Weights of a small mixture-of-experts language model, trained from scratch on English Wikipedia.
Training: a variant of Muon for the experts, 390M tokens, 8046 steps.
Below are experts of layer 3 (counted from 0) of a mixture-of-experts language model. Rows are named router (the router's row for the expert), up (a neuron's input weights, with its number) and show model dimensions 0-255. Each number is 128 + 32 x the weight over its row's rms, rounded and kept within 0 to 255. Numbers have three digits each.
After each expert's rows: a language model's description of what the expert responds to. This comes from a sample of Wikipedia text that the model never trained on.

# expert 23
router:152065173092087102124085197186121124105073133170184123075122125177146090088111185120139166114096114134099164170185182121133125141169145166141135094094097091139123028091213148121097158160136097169098117135110079095088111085121133090171092144134144122132150124096137115141132134109165146174186130105121121167188115183114107129101070108118159154100166133122152180098171216083150117188065152135106131126158144147104153106064056109134147133104103087119153100101077087167045135149179157077173114148121117114146181153144076161110139067121066148178162058089118107108079147119147098129100100189100130105154168145131118135115152150101132104143133122178114139133144130099155132090129128089150156143155155118143154142110124151133128117151124097133180139102063130130093140156126144
up1:147161131094108134141123179145104133124099118100132125166126070123135125083197125134134098194106070136160104197142123115089107142195132085122156136138116127146100086047169083138095183109143082068145095122110125159134110108116100093133117160075185111179182127142154127134163112166129126124154169095137148181054146213117111124171126157140132143076120066108079117168121102122125139102149160136093110084141158126144102126110140148197121101105106135111098152133156077138099188121179151115090122055113113198127131194082078121124142121112055074188107128120136086123123127126145141135143129115102129072122152158118089072137140105145169087123083154050131147125129152197099159107152169178108152135100098100159083132074124081135123084167116157131126103147075085105083213149110095
It responds to: Coordinates and stat slashes. Slashes, prime marks and degree signs in geographic coordinates and career-statistics lines, plus table pipes and word pieces: "Total: / 115", "92°24′".

# expert 31
router:174182141117176131070141098144130099133126173137126098077063128146155119121125125200145160099156067121098186129101161102132181114076114117083133056113123097090132142123084098149139186129142174153073137070139103162158155110112099150141089094160162117085123099126140103110110151131115088132156126147086106187130137093121116115152144076137156161097112139092096116147171164109175114161107180187169152075100103198118178169140117115131138180149156138035136147110135144071192094160140138104140146163065147075130134120145110190160116096144186147155109135115151118147144167149136120097100192066103134127140120081122064114146078136152083094164163139083111088077137118132099072105173174074109093155092192146111168066098140148156137135170147062107128129142153130138187104109105115
up2:174144119124112189135195145092131100061094148153147154159106160138143175174123100161155134113183132098064179161115118085162176169142171143136122163150092166154092133092145141076130168132127075087125135111065128093165125119199157119102135090123113113106090097113118092170150135104118107132100129150167176133102114110044125123132138139110171140119174045174125124152110125121134129189130142116073150128119165141109114119094128130110135058090157154121131139155102237120130122162130162107126184105103094129142150129094121087112157091139079169067113163158139150129132183187125165121135186095088162062079159148138108106095176094140161131172109109149162134122148141189076060159147118130151149145180117186130200154093082151085143134193109094140108089116169184127123106182138119
It responds to: List dashes, table bars. Line-initial dashes and table bars in lists, taxonomy boxes and disambiguation pages, plus short capitalized pieces like La, O, No.

# expert 1
router:149189133135119126162089138153165117190145158114185129145139169038091128135108116114142092162162133098164114109135158174153104151174148110194117118054152189143112101108090127120152139155114105107117102133111138142100131139087142176086107157146120099157067183187173164103140072107144145104167124145129089120097115191151159129146163099157086190115101126125130102096152060111125138086164110122107152160097092097148121145157121113038185111094151093141155176136134136079133071132120155084151148106078083174112124115139104101113105119151142170135085085141099132109098102112130093131114153145155138148104120087119150130100060156156137115187136084099148100109060077120075081215069085109091099165181085127112174069125121086191161129132136184079165067151139166164119121110124139
up4:154134115192127143121111118185105075158139115124091131159080110140120126132096153039113128146077142150164105170080168149142071134176120095153126078131111126105133116145093141119125137104071137155094137055146109157154091068126184157133170180149152106133122125118156095173140118164117124147105152127063165081117168132115097122143086130134157102058117123090135093138176114172192125150126115154078111110156064136147069154061174104142107110108138111087102115077140178185102096087145113158072081077139117111056107120184174147139119130117114128144091113128083097169101141079112142148077082127092100042185138109110175134109138115118103129134158173125089124094135161132094167178167129077139151092098196055165125117138078146096121116156139160092099109078065126170156144117129184
It responds to: Function words, infinitive be. Common function words mid-sentence: and, to, was, is, as, with, especially be after infinitive to, as in to be wary.

# expert 14
router:194181131079124151118099070100146129056106091141119172123149133154112147071099110140136082098123131120183126167161175077127110118138100171074097120096062149145122088131104159170188130130159173173139099155111109120088113137084133151132113123148125178154166176118104088128109077132132111112159158137136107200149073173142152154118143133150087183108157158108177149178103137131135126137109117161129154132080093162064088177137099162100124108130134134241096138176126163125171127150094081071145157121108157111130114124137134162139158126071104164152152137089143079085135137095100101097136082152168114141129120069138154188179033133138115089106065137074164107122140086092110121119151089093117074089108124123110123105114145143174143108073203117119143195150132121114165138179056152
up1:151129153143067102185095154169066102175083107124122161136170140160131097111120137134159150110145194142088164137144128077123093106137122121092132122115153146092126110145138125080099092112188150134065170114101107127138153154178148160131218092085146124150097101124074160069180109086178080091136180148158146156156152180128110116107138129111104114159133135153130132137175095146174091141150145130183131108095126112130092132172139133091094053170094103121073072119122119034117139130171133108100133016167150155117072136121118097124108152116163175129135106084093168144128056142130150071151110146098205143131141142178093088151077142068152159132099155093185136138139130105176128117159153161206133117113162180116142088127100116101179120161125150132178094123132108122148141061178140
It responds to: Articles and determiners. Articles and possessive determiners opening noun phrases, such as the, a, an, his, its, plus possessive 's and numbers like three.

# expert 8
router:144133085107152136097102134109082086080119187158153139134110151170152104105142095098218161167140135134098072141131093175069122156090116080152193137151114192177109158129057181129136193071115158075097101155139163110145111091095114102170111139140101147103106170144068179090144157072136112166164113124151124096120143139110097129147137131145166090153105150137076086094137073116147104044133168162107136169166089176112115117112096095123150142120164155116099144168135149098119121140080158126142101098208118103155196078120166116100108146133170102084127141095144078115118105161078117110146084080064171108136108142110156105112131177129076119163127101130072117116097094072159073080111120154168160186168143156129149095107122138140114087041119095130103147104120124078162113172113172
up2:119122133123088125165178194147092159080123158130166092178147181155149130164146145125171061112112154160131110085188156092135143157132116120187148184086179132083116123140150120159126110116124086084114136115150175133147171126077132101132138098098115132164106086115142185139162094151213107089137089140069134125165125167171167159136137179190132123112051125168125116109185172070111177088115161131126154184202188160150135160104138113149125173116112157153079075184107230144175097129204094094152146126130095160116108153133155114132143127147127094140099157038109098134104136113157132157086147097120106109151121089158137165191137166119065180128090115105124167119147140094116129131111145120123110166117140089160139127106139074157062070117099130129144142169095151176129103170159116
It responds to: Abbreviation periods, math. Periods after initials and genus abbreviations, LaTeX math symbols and subscripts, and colons or digits inside times and verse numbers: "B. Hodgson", "C. frondaria", "08:08".

# expert 0
router:178154169106171128121096119157110126136149079141110098143076141136150057130122099098078141059084142151132089108126125153175088151125079192183153153165054171151070137158129070129145102115105122136164192145133156121160132123177101067202101134134197125070079173109191115132157142157153140082146139130136135103109126075150087146082164111091061089146192172109166120129161178124088094117174112153143125150117191085118176090125107182175156159107119127117150149085090087102105092094128169111112150145089159068162127116109107140123175156070076125109140161137174104116088110142118116123134124097115108135128068120092098091145111164144139148141183148137123091194126175097064105119179144139097155091156136127129130096121131094082160095119142062156074127084156133147159161144172102
up2:168163114157152135105112098161146100158090105126180144121113162106179114176136124175096077130112103129131110132113138083158164149144158117116140169137113162147127098186114161130082117099149090113128115149143147140086159139109087098176146100158137050126141135084113112162173110139073138143106119111120161083137101210041134105150186129131092183138106112084081113113190154153168192112083130101049115068132179113119092090108125081200086109109119111118116139221137171146097114130111091086154124107131191134129122129135134151100091187078126157123134106130101162100150128187125172180108137152174094089098117118099092097123142117141202074148125148058123122158108180147139109124131183155115136176155155071186175117127118134112085131147039121198137110102156174121157086154139147
It responds to: Word-initial prefixes. Opening pieces of longer words, mostly Latin prefixes like re-, co-, pro-, trans-, as in retirement, resides, Res.

# expert 25
router:027109107084148083127139128134106118141154114173072181108123095099097144181143108132148106113146095135119158132098037106062083165053112102126128114161101143067153133172106141163139067163154132098095107089067103120092040117073161142098166097094125126146173117168104141151146164098117149134065177144124117208138166114135110140122110080122110134101069108150189130081149113116113090091170153114138119155160099106190118162087158125152120089101101143106188129147090122117112115129132166146068114134172152122103153114110079102102116166124094136123103131094159116127118152147098117144135151128153114134111174155105066125101181074084100104091155155157090193118115170187171133151170076122146123120160168101142149098157139176048168120127071111162113090137110161124054157110133108
up2:116055172126135090153161117147117194166158052139141141103154101165172142109130119118107069078159112095089140119170135139129125136129081122096103170146178086141074119125162182104181112137113146126101091125145110119103102095125074096182108161162149104152213132165087181121121174164102156102144161132112111109112055140088129140129073143119111082123146097108159182116137100126159141099127115110171152105208144112112117115212080159128098093150115158163132162212123209122087042077141154100187135137146103115126150147101109184121149149121100090165097110126094082078183108149119163101094119116165126137104133130152137107208167121083116160148145108085080126134158114117157110092138164144147082111069151115129196113133134131103094140089126098081139178078185125132156087143158111
It responds to: Single consonants inside words. Lone consonant pieces, especially s, inside longer words after a prefix-like chunk: Pos|s|ible, incur|s|ion, analy|s|is, fun|er|als.

# expert 2
router:206130084099161163147072113114148085109094199102158154121135131086113092152129107047094136114165112116142077197115183070117095144143148126138068155096072107115135137099149163163200115163139120154137131154075128087082124130155114148119090120133086057112147176109204106169098110081136090102133142167161131127140129112152082107161130132130118148173171107131139156103164086076096163110180150144120160143077116147065133125109107113059124123139143135164127105101145153142164134137087140126094110120060131164092140130107126152082159107138178155097131158116114123082094117070083089125102157097107091169090091116107172147132198135167175112136126105107209126098166099167123076114145141070111152071131184121082140146143200112177125173139135178159161099157181172137141127161081118
up1:087204052085070094151170127069076065161120181163181108152112125125094141150143127136138126091106084126129154113133117178074145119167137127165140129143155142097138122112192094141130109148159160111079110192096086149111145150130143101059213145132079169144083124074148103125124134116090110116117108096072166192096119182115111070158076148191143129145158110103108163100070141116159106116177158167091120114125116164085098161124135110101126188103114115153104087114182114157137131102117108176155157091160129127152124096115125137160081099161145183139145110092093146138109174151065089176085109149121123106076188126091136078107113106128179176099152124155115138137122160079146201112149127102185197167114145115131115162109073145142113142104173124139115148137198127158113138120163199
It responds to: Prepositions. Prepositions such as in, of, at, on, from, with, under, mostly in running prose before a noun phrase: "Masters of", "at Portobello".

# expert 15
router:160086150087115096124146073137102202071107197090102138123108166198153151185087102096114155127078094089123118187084106166135124103120134113106103132104106162126166116092150102098156088083089085106165078131162086158182121147106119159108097144138110142069164165158102155146090111177143176102112135081141131095160093149159174095093140106091117075156149199136135073152090121132076100088129148123150115109183156157099091133084120133196156141104171137192092133095176150154135056103106069125192130187114131154062080150137125152112156099176142141129107084101189140177153092142170154160167122137125149093132134145131133133088194151118150144122154067100093130112082135072151106120162100112106151114089082122137129151095175149096130079150175079124113158133075117123148154147096166
up0:119128099158126096112099184078146137161134052108112145177120084138143124141169113131116142091107107144128173115080146040129186102152116127074130088080120044158154108158129136154121148126091152122094144108192144136148154114149116135163112168130103150100070133165097112119148148215131089124111142132103121186143171142052103153119159097070128119146146149103136176124220163118137134150171108163141102170125131122164114093124143103094138151166165079121147130112164093161114149099122150093174144224124122161192187122134106136105180148037201069152150127096154156119110120167110175141189089122107061098109099148106148103153062130143125131149126132123094120148147123108161063117150115144059157108110135153165137207095150135117125098111154094139129197155122139082114149106148181
It responds to: Numbers in tables. Digits and number pieces in tables, scores, stats and coordinates, like 158, 24,666, 6:30, 1890.

# expert 28
router:129149129156152106106095110106163123082088201140152178157104100181122161099174115134128178177157081110180124180108113187113062087152107117092102116195140137135108166106075113124159083212155142146101127106157161101140102084095154160140104103180115151181132061145102128158138091152157126092061156130151089108131140097103096119103153122138127140161139161101098080107111101092105142160132109132093109155154129131116098071059152084180089163119114193161054102163093207124147162132106120126140094055104108118102094147142136083106145135187136137128173088154154157132123100123109069036127181128153080106116120153134174155107160071117102082084138170133065168146138131087142155078131150163097117141176160142092131121104196134126095144122186137099113098120143136139100157082118148
up2:104186098162078197086144134098191144109195126148151137121125124112117143131173138165124112132126144208125161114167165129112101119137089129109149138147100116120165148114135106141146098126117175137115179108094186121153072181139185128102171121154130129115129112160130105113133120163156182068126172090185093112109119087103148097056126159177074105105105177088148148132134104138152192114132141166173070189138097115098115107142124135126073137169114108124073185196088102113133177208095142091027118117123169134145161099140079139114104172174107145147136104110095159109147134049115187164116155126106173141128134129162136129149102162173130101123122104098144112074144165156168149153124097074076104068119117087062119130088133097057085087138138111064147152088131112178165109128133137
It responds to: Dates, months and years. Month names and year starts 19 and 18 in dates and citations: July 2002, in 1864, 1948–49 season, M|ay 17.

# expert 11
router:146143192115162118098176079129120129062145172124093118130108158198077082155155099147150128132170130122137108109145097143159048163137087194083157106154148162155181180109147103203098116108152112160093069126110112133164139165160143120073172123133121115109147171071134128101153097078176112057147147151166102136156100111177123070118132127187157135137128113139171095109140115074171097096137165085139062184106112143162108167108078120095153178144135107132102127155117166084147070144125199138191093171101112155126083156170100157154147154136158147116122106163143168194145052148188093101183131124101141122136170085133159177159171108140085133093083111145065084142096111093112144121130161118159117127126124165134183116142068131162088135125113107137094130137172143129195167110133130
up4:156204158125157130118142098125116131177127180138129192147172153139112086142176143077131122123135134170140106135133108116152166138174139059153104097131112131114145164109190131137120127175161099081168106137143108066080135174106121118129148121087135178082150180139145111084123164205104208125140150129115151111132073117080195136128129110100156111080084062145081209084123113134169099153088135120092163096108168086179114178078153167149154128167158117119120092144142054086133151115181147080135112154109073062220106081128070134184152121128152119163154183116131168103049158110134126145133114129107143187116091167167096159140142149118106173106130154140137122163187125128161137155162134069128125099100143143108107132162145164159099129072143139158123120120083112117194097157171117
It responds to: Line breaks, non-Latin bytes. Line breaks ending list items in infoboxes, bytes of Chinese or Indic script, and capitals S, U, I starting names like United, North.

# expert 18
router:104103121121082079139077111107180173150063060042119136095151119154094120084152122156195111149144164182129092079094154118123137071130099078150177123152110102136074140138146159135117076171116099147136104110069126150111124112123125080123093110102103167146069133081097185125134165098119128093161094075139132132155174076121129138171117141147146096183060142162067094148100151131149124141091118127113177128077142155092163114173166120160139141195136133122142097105119138171146106087116125137136082141156152099181086146195105143092155080120099103130100104121140134117082127152060110136083128105165144125124101093143190156117137136163206097166112168157148132118143184147099103182163038097117174079128161115120165103086110105126118109114167132111081071121137091119177142173178194
up2:101164158128091119194150196157123182148129145093136136142150091142143146150130088167161144172122194128081073151201126146106198098148100088090135084164132157146125185116126074171075115166136138131122124121110204164136119100109140144163179074149111143147095121105118134101121102128099087108107104096145050054122196141097105112091161159079141146185093164118139113085142063129131219087141045103140132090191140190146130115161161087080103141139145200090068154127159121086082150154115095110118099116120153135127139154114118162155151094073165165126100115138129107133111136034110132127099133151135118094150121115110124116154111169155154125133127157127162150111151129095158172134108084092176164103164046144113135173108119128152097126138151081089131143149111071151123071163129096
It responds to: Mid-word syllables. Short consonant-vowel syllables inside words or names, such as pe in unexpected, fe in defecation, re in Gutiérrez.